Below are experts of layer 2 (counted from 0) of a mixture-of-experts language model. Rows are named router (the router's row for the expert) and show model dimensions 0-255. Each number is 128 + 32 x the weight over its row's rms, rounded and kept within 0 to 255. Numbers have three digits each.
After each expert's rows: a language model's description of what the expert responds to. This comes from a sample of Wikipedia text that the model never trained on.

# expert 9
router:113119100104176149068127096092105090171197084130195097137179164153160092183116105131154168117133125166219116179106199120186122099071154163111146125057089159124048111121176103140103146130148137153104114107088147117104128078131094097081180158201131118136144129176153169105171107113146151144141148137157176096127158088133095192144171087135167100146110125106146109138144142147138114119182140153121137122097172196127085091145130136138100100057132152093135104086114147153120158088085083131167187098140103098079108102118098177161143151161077199074153181140101127101138125128166199151075112163155141141142079150082172116091081110149116178148131141118134161142134088095115138076170152126134156151102119144185096102114165093089128154095156132084137130116129133095108155142171155
What it handles: Plural and word endings. Word-final suffixes like -s, -ers, -ies, -ions, -ations, plus closing parentheses and quotation marks ending titles or asides.

# expert 28
router:131140117099155112130163149067163141185183172127166141177127150131147071148118098158149121147186143175181160110125149096133159091120137145121133108107139107081113096105133085106096129096185101121084101132095173120140125154153122161137117190208193141100135114141104099100135105128097165143135086083158078121096192128161121150131183125101120130144112056131111079098179096139152121182169152114166128119129074214147169123096136110079122125074145155079088101148158130155134073130126094106190097029174175157156133142102092156160148167114120144069124094175153111091180118143185152111122096090124124196117091142153088117112116161154105177138085130089118113116111110025078171090142154113162147137111125199160114120097151077126160119159132153096088168112133118098171139149098123
What it handles: Topic head nouns. Common nouns naming the article's subject after the or a, such as club, film, team, album, season, player.

# expert 30
router:151132171132151125055127154155144099116162131146101153146160109170124073142098111116164109134103100161203102099123136149168129066140149153151057118150108140152121117099130127092114159108170079159138108125054167071136117115132188111108163145196181178139139110131097151086193100121156129093163081107089117126081190121090105152137168163101151130171204104123123103087130135115097085128139138127154168140107116186092128169162112114114172095131158112109115127153132152138133096157109111125119126120153164152126106218151048120161114117104057208102130109147200187079084145167110142115125157084141115142118065143112130119148150120178146190166038143118105113101141152074100146128100097156170163103098124183185137143165177132154118144137135175170107129061132161092085130183122104
What it handles: Conjunction and past verbs. The word and, possessives like his, their, and past verbs such as had, held, took, led, plus the piece -ust in Gustav.

# expert 15
router:172095162127170147106163112101143103077185131086133158117154107112128073144134091091156147125135166193217108138112180090151089133081106085120100089149127098120103174132118094068103076139133121149098150167109135088132114162109088163147155114168143119161137083165139131137157105133100155117150073187118174149101175102136111097089164111079134107141113082115106096070142102158121151128129108097129185133108106177120115138138127185112125111093133092164119131109072097176159098141193055159178167076082076094088091185137092161126135095122110156159157102141144192136104103181147200108082197147140076095110075078096114162097137139184103191164111170117082158153132112106132170109111163115145110122138125189137093153156177112087112152148141099085101162088122141083097092185103146
What it handles: Verb forms and function words. Suffixes -ing, -ed, -ly and auxiliaries or prepositions in running prose, such as was, been, for, as, with, had.

# expert 27
router:163132161099138110080162102078109145090142093121172111187138126137125054123108115107102145130126148176208152140127102096169174124109140138158125086088121146101150097095143118132153125135105122133172164128078215106118132108129116110146183122159160153102153087092146146108158119002102102145145152111118075129119198129084178149117133130096142125119108160134160091073152138166119120147162098127171140084109162102115143088141170183101136121103097099151140122125100173159130079145135160062146153111116160112116095146129167161190133125068126183075117126131114145116140139173127157086079180080104121132056056146135071088134111142107119213160065108092151169164113102058081168098150118127166176098113123204169104102163170127161100131193125151144137154126138103087116149180111134
What it handles: Single capital letters. Lone capital letters beginning names, often in tables or lists after a pipe, dash or apostrophe, such as d'A-mboise, El-O-lympi.

# expert 26
router:090139128158123103121161127132080161140142115101166154139117150100121070124154112066081169159083175128185137111132112117159116106154136150129142071185151113109063159155081128103097104097136136158145157128099163128104160110117142129160158106192138114133160119097097126068146098106110139122130131148156051092146143091144078132118135074076086138134141139174190094075149102132154100174182136171136165109092123151129091110142165161103129161160109091113114180155084175142084097107141066124178135121171168141117148147148127134196208132126091189141073154144160211083105116111114178119115153106147102132155082148126115083125117127113133186153085116114137142127155071047126156090173168204156144114137135205111040168164130179160147091151119084118131178093156130123105112172110070
What it handles: Short letter pieces, be. Short fragments starting names and words (c-ow, Pl-a-quemines, H-ab-ib), the verb "be" after can/to, and Arabic bytes.

# expert 21
router:121122085091206115098154128082186138172111092162159126172112112095171092173168173145175111144130136174173142140106132106119120107124113158155092057145116133117129175129131079172145180138126093119093132093097146157149087117178181089148167143184127173125171147127160102124152103043076136154129108134144131100133156092061174129111132127074158158104144095175084134112129077179172120156121151128144154100126078147133110105187181177138081131144145145130141126119133133176187087069128149107101160071138114106119100188134134149189166130107090163076145134111150109084109130140157237116099147143132155167136093166072116150084147140153099167155110102133165195144141159120138202092114191122129189140166136165142116143103157184131105109107173144128129137115163124068108083198129151
What it handles: Inner syllables, at. Middle pieces of names and words such as K-os-ovo, St-art-s, Hop-et-oun, L-ub-in, plus the preposition at and line breaks.

# expert 22
router:170157106139151103131194144112082132134113145143170135137120141137112125111170110159091127115155121149168176128101178124196137073186144127144164100171114096094117099167153182079069152144117134139098131142032134134118155123117056104168088162216189128115147117131123104141206110067139118125172156138115133073104220166121095096131150132075107195126136133176098125122139154162138123167159178079173182165119131126101158131151124120148114109126131108100067117155104138198131102117127094111181170151152097123112150123186132149188129117092113203066106109083176089108104140205164158135081101097136101142204087131126150135125128145161149167161128171147098148156138157053115121091111116179156140127149114164141130107097122108124126136125134139131105143085178130068176138159071100
What it handles: Word-initial Latinate stems. Opening or middle stems of long Latinate words and names, such as am in dynamics, Sc, imin in discrimination, common in species articles.

# expert 8
router:155156122110164113125081146127110098119176118090138147142170111169123066147120133125154106124103185167145146107172088105204123113178123141110164082130127160135134174116119100146077140107158085091128073108078126114106111133134111122168177130221150165152146127153139083107139088068097188101086157125093105099177160105145119125120132113049104150128146152177162151068133109158137136155174084154102116153136116150163148136126170091118160132149141087169120127094132099195100092121111149091198138123148095150135123143181127144150149113075149193092111074111135141122113132117128192130127135117141074113051058192087074144153145084091083144138057177102147168147097072089114133109141117137137131122119164168144138074083153110161134080147162107098128139074143151033190134184112068
What it handles: Name fragments, he. Mid-word pieces in names and words (Hwang Seo-hy-un, ha-un-ted, f-ib-res), plus the pronoun he/He opening biography sentences.

# expert 20
router:091158138128122108133162149172163135142114146123144130152153122095136118147102135145116131109092124184138132135165131102114158075123124114182108107136082123137077104143131183094169131094114077147114150140057160119103118120178101110106185103207162139125132158151155119200148124074066129165164092106122149087150193143111124130131130128068106178170147079178146110159169095141147180102183114130187129066102118149166106163181233100107129094126144125125150144088119168153157162139165136065147161098140111099176157142158114140148081175121130186106163144110133188105129085125117148100099168069125109122095066137103161067166110127159182167116063126152149136094108126108139163104094061153163152082152084165197115131159185155177168092149101144105104154070146122087125151192091145
What it handles: List dashes, subword pieces. Leading hyphens in infobox-style field lists (- Date:, - Platform:), plus mid-word pieces like -in-, -em-, and m/p word starts.

# expert 16
router:151158175107171083109120145086138117148175141116168145147142216146146084171100128146129105130153155152173093112110153129214164089133162098148129116152142106127098122088145173102086126094172156145147168136106186099136144092142126135138172148190134155111081128124148102119154101067139177109156120183092100150119162121089086105119144120096151168109090079141145113101182120147160104117135141111155179122100111142135117168155172126145066092084151163117123157149145126185151100112154059122140149083170070129150102129161073184147139104150124180076094171147198118136125131148107140109124169135121153130048052155135142119124130139164111159206061140082149137159155126064090172117104104125127073090165102196128084157163145139144114151113143131137142177121202091095159146238133127
What it handles: Dates and years. Month names, the second half of split years such as 17|13, and other numbers in dates, seasons and coordinates, such as 1 July 2006.

# expert 1
router:136143144091115157116118110128146107153201150096126125155133136164100137188168124139164124119156162168175141162105109121130131130157150100128124072123113098161117149127168087116115165122190131156109134159100200109079141144091120139120140184196189124092180179172188129166162122025087153092137093099128113106156186117100071160137112177118114176096161162192136100073166127117155143143110105135136106131121164160140070091165122179078082080142099135118148125131094175135149091138141058090140194068118142143109087181152083136147124096145094177133122142132131131101147142063138145128099213120101107136124072192117136172122127130149152158180074125141138156165125074116065101088187133146146091106097100153158083090121184129147123187135138159073152167133140168106142145176144108
What it handles: Name-final vowel endings. Word-final vowel pieces ending personal and place names, often in tables, such as -ana in Sulochana, -ita, -oa in Samoa.

# expert 17
router:115110152118159104106132168098135121163153171142169091128165108101119086146072105120092118111154166174214160084074127107142104099126146162186145059159159139055060103094155104104130138146137106116130142135069164077119115134125114112153162171184168138091095080147103131142139117057134152159138120151159110155102152139085143121108159090077129144204108114180146129072130126157131116123182121055178184114104128124137161159181159142121145142172143129084118118137143133152161119176134148136200150120178087116166145177167102179166147140102150194096142117126129158085097102171107181162070122155129112127095045128147115128153104152120116169137065155182136134109099091112135172124115146162177113129126140205181095176117220161140092124154146120143116180126132129092137138206144132
What it handles: Preposition in. The preposition " in"/"In" after commas or periods (in the past, in North London), plus word-initial prefixes such as un-, inter-, con-, post-.

# expert 14
router:145160122094177114113122147084130137134176107091170129158165087111080099180121132123074119152123132186244146135078113090170157096127180155132131101102118126116103099110141128125096129139151131143139169124070188145076099122136139082106123131175153160159156120153103147100161100048100129117144148168121082123099162107153081153101146087100129172150155092182145100093182117162162123150193149138155180117074110151096114134157169131154068090138177129121157097129107143180103101162127163075149172117160172075148090207179108169178151120076107133063148125121127131105147134162095172117074177117084117106097093146129085112117098110136123220181079110126158167087092097097106144088129148136156128112090127184146101141123183103125125140144126128099129135049182109072111141170139109
What it handles: Line breaks, headings. Line breaks before lists, headings and infobox fields, e.g. after "Scientific classification", plus opening quotes and parentheses before titles.

# expert 0
router:120151167118151096097131137073132087130164127146180136139177155138130073151116117144135125136150143160209132155131106074146186070168118137133126063158113134082075116119121102102120151109152120149157115119067218129113084103142131126095166174208157148109137107157136145119173110065159137123145095159114070108063183102127092133092225133032143204154139093137118145115125102115131108163186142079128119134100120193121120157162170144151092084129156135118111154132095158199109097102085112066153138110171119108130107157142107167192128118141046189121142131144101133088111141134165175101104122108148103126114096173119144113159130162146124177155069118121161155109130098161099140108144147119163123135112142158132054116168169131161145141126166084151131163131157150051192092178112096
What it handles: Table cell separators. Pipe separators between cells in wiki tables, plus line breaks and sentence-final periods fused to words, such as es., time., him.

# expert 2
router:122150101061137133096149096125057145125131146142166123144163105159129109161138155090136131146078152212164151131082165113134166085120132158177110095143160130084052144065087102118162086141116127140136129154095155142092136087129147130166163145200108141135135095147168161112151140097113163163158088148121147087110205102132137131109197140095174184148123126213113089082151143090160083128157141159120110107126135115100184190133110161084114136086113136115142114132142140137090129123132152108190178055130123096133143159132089173167165076110076125084190124134135166116106131173094148145071102140118123171101106139105179105087134159139158160204110175133093151151141149071135141122134149126139139123097172206123111156146207120156116184163149123125111181167099087076112125212089084
What it handles: Modal and infinitive words. Infinitive " to", "not", modals and quantifiers after verbs like was/wanted/decided, e.g. likely to, would have, not to.

# expert 24
router:124112139073131119106125130136105102122164100132147140136113127161152055173140143108080112125137103182161161099120129113150173057119113158172128064132117141082060139100116170064139120122141125111163149127051190083093173151116138129140094148188133177079121122129153096109107065080137149089128149096126097121147142114082097147134171202071121141141143066159099126066145143158144106126197109109121124162067135136135113168161158133085084154163155138135095088133102132169127150150132127067144130085135139081150129188092107168226175089123123164123172109121181150088078077126128121137123173092077124101064093131146154144120108109148115176167108105159129161157130136049099216089099150098140165142154102172186083104133190095132157119150148110150121153105173134069142148146134109
What it handles: Word-initial fragments. First or inner pieces of less common words and names after the or a hyphen, such as or-ig-ins, priv-acy, invas-ive, reg.

# expert 18
router:139147151111149076124116135090084102137182135126192134154156118163135048102128178068135116152108112177148086120121133096158162104099115122130107076130134119093088114122099129161111141131128064133142154158052182100151141120156111136110123148175188152118163090111142102092189084101052128096160157120098056139098147093084134171106183106086151171171114081155135106129212126150159119137146109124166142135054124177148152130142201136121092128112134112091120150142149158194128105138088125084192116063156124099134130169163096190160182136132064191083158093139123152114090136167120159144061164130109140132095086131073083129130104110152147183175105134093149147132117105088147175105129125177114126087156148203134101090141150132109144098149138130109075166128160122070128119206117102
What it handles: Articles and capital starts. The article the/The, often after a preposition, plus first pieces of capitalized names such as By-rne, Toy-ota, North.

# expert 12
router:122102120161130118134131174101155124151156122098137122104164165095114058143095095070085094175135169175186106120142070133103105158144126112176104083142127141132147115096154116158166083130139126145077144171072189124097133177141180132093121202191154153123169097158144103150119100093079099084109138138132168144102164150082118117147180143117150164144085135129101122120108074092130146152154139122180108151065077070086146126184179128157110089102128140132098132155131123206090114151119097138212169131169096054117109194170127147166125117068055148116079101189183128094140141113146200112104075118143107135092067156135153155186113153156101197109116118141105149104144135111086130150147151139180150103143154184110114113132177150130126177143101127109118198136197166121143150125130124
What it handles: Sentence-final periods. Periods ending sentences, often fused to word endings (es., y., ed.), plus name pieces like -ov in Slavic names and places.

# expert 7
router:119146166110164102095143113142162125124178138162172071125124145127139057190120100157106182164095134156182118157113083150181153135143162138181092066127126109086097142117113137144088081087131105129164121116118161123151121097115107120169204190196136179170108069184114153129154137137145155144166091133173091137141172072122163108148190161081108127145113094175107095121205171129149154147131116102128160145101134174100129136132139125131137147122117129151120109099146175173123117163146084118191135099155113140159060133162079110148155106096079229111127106160158118135106116158096169111116138132119132114124089153150157136139121086184105186198080123095110157115150086155097132102094119130174144098152123178145079118141164093070170112132157101097108139045186127063128088205150172
What it handles: Table rows and clauses. Pipe characters opening a new table row, especially election and sports tables, plus commas and clause words like that, which, when, However.

# expert 5
router:143126122097144137113118141151141073090142146117181125124181135103142079131085150096135132176097118213176117128125070137104118069165168138167165055138146088092059125152105132106118159134149081178139151103122178088097172117095158120140150172196156091124110102077136119090186103095166160183168135090188095158117157094139122110120161119100139112129109089165160141068123144097161123151155112098117136080137117159116103146168160111126185122141117174130130113132127126169086134152141146087135163094100108161165104164164091170172144131147081162053134150147166141092167086133155167112106151151166159157049091132073096159095087104103130130152104165120112086089097087110132162057148156193225148074150155175126128142142140051136113185122124127140148150132137121042115131158114118
What it handles: Definite article, word endings. Mostly " the" after prepositions like of/in/at, plus mid-name endings such as Aveug-le, Map-le, "or" and "either".

# expert 31
router:114132140116118114140188130107107091131113120172139145129155086153107095131176077123097114076115144118196103118176106111157118112161158151186101081129156119097117089108164098074106125163212100090157149116096133132140124155120093123109114135218075096042108107104133148159155113123090156163136153175114127072110148143150072182132158107074117141106131103141105114131162101066150108174140165167070105139055096147152164157193177144124134128132131120081113078152141110114149134156179186139129135100164123088111097134180132153147165132113084176122156118144134167100148107195177127083095120126172122110085043154184145114109101118156134167202105117146131123120105138091084192123148121155228102130166110156096100118179142174136113099153168074176180127108163121112115084165099159
What it handles: Consonant clusters in names. Inner consonant pieces in foreign names and words, like f in Eleftherios, j in Alejandro, and Greek-letter byte fragments.

# expert 6
router:091130133132115122123106088114071146153137115166190098095117144181100127145134163144091166148114162178149121121142083125123101082100134140174122115094121066088149151138111128149126131124161073139094074109087171081106075145158135176127101138203203140172151118105121113137181049082116122107131120100094110144144184052117096154144153069148132144094098131199069085111173143196186092149165130083191132116134123129125079116157170129089097112098137159167135126125111102150102137103184122140094114123122085119193101143138107147150172108138085163128111160082137097111153118183109185124090157122108083100102073107148102124176117145112113208162090152165168128113104136111102163034119155151198140110131150154126111149184186152155130138084123143188132150100156137105169113193119081
What it handles: Mid-name letter pieces. Short two-letter pieces inside names and rare words, especially surnames and places, such as Dur-an, Orle-an-s, J-ell-inek, Z-ar-bani.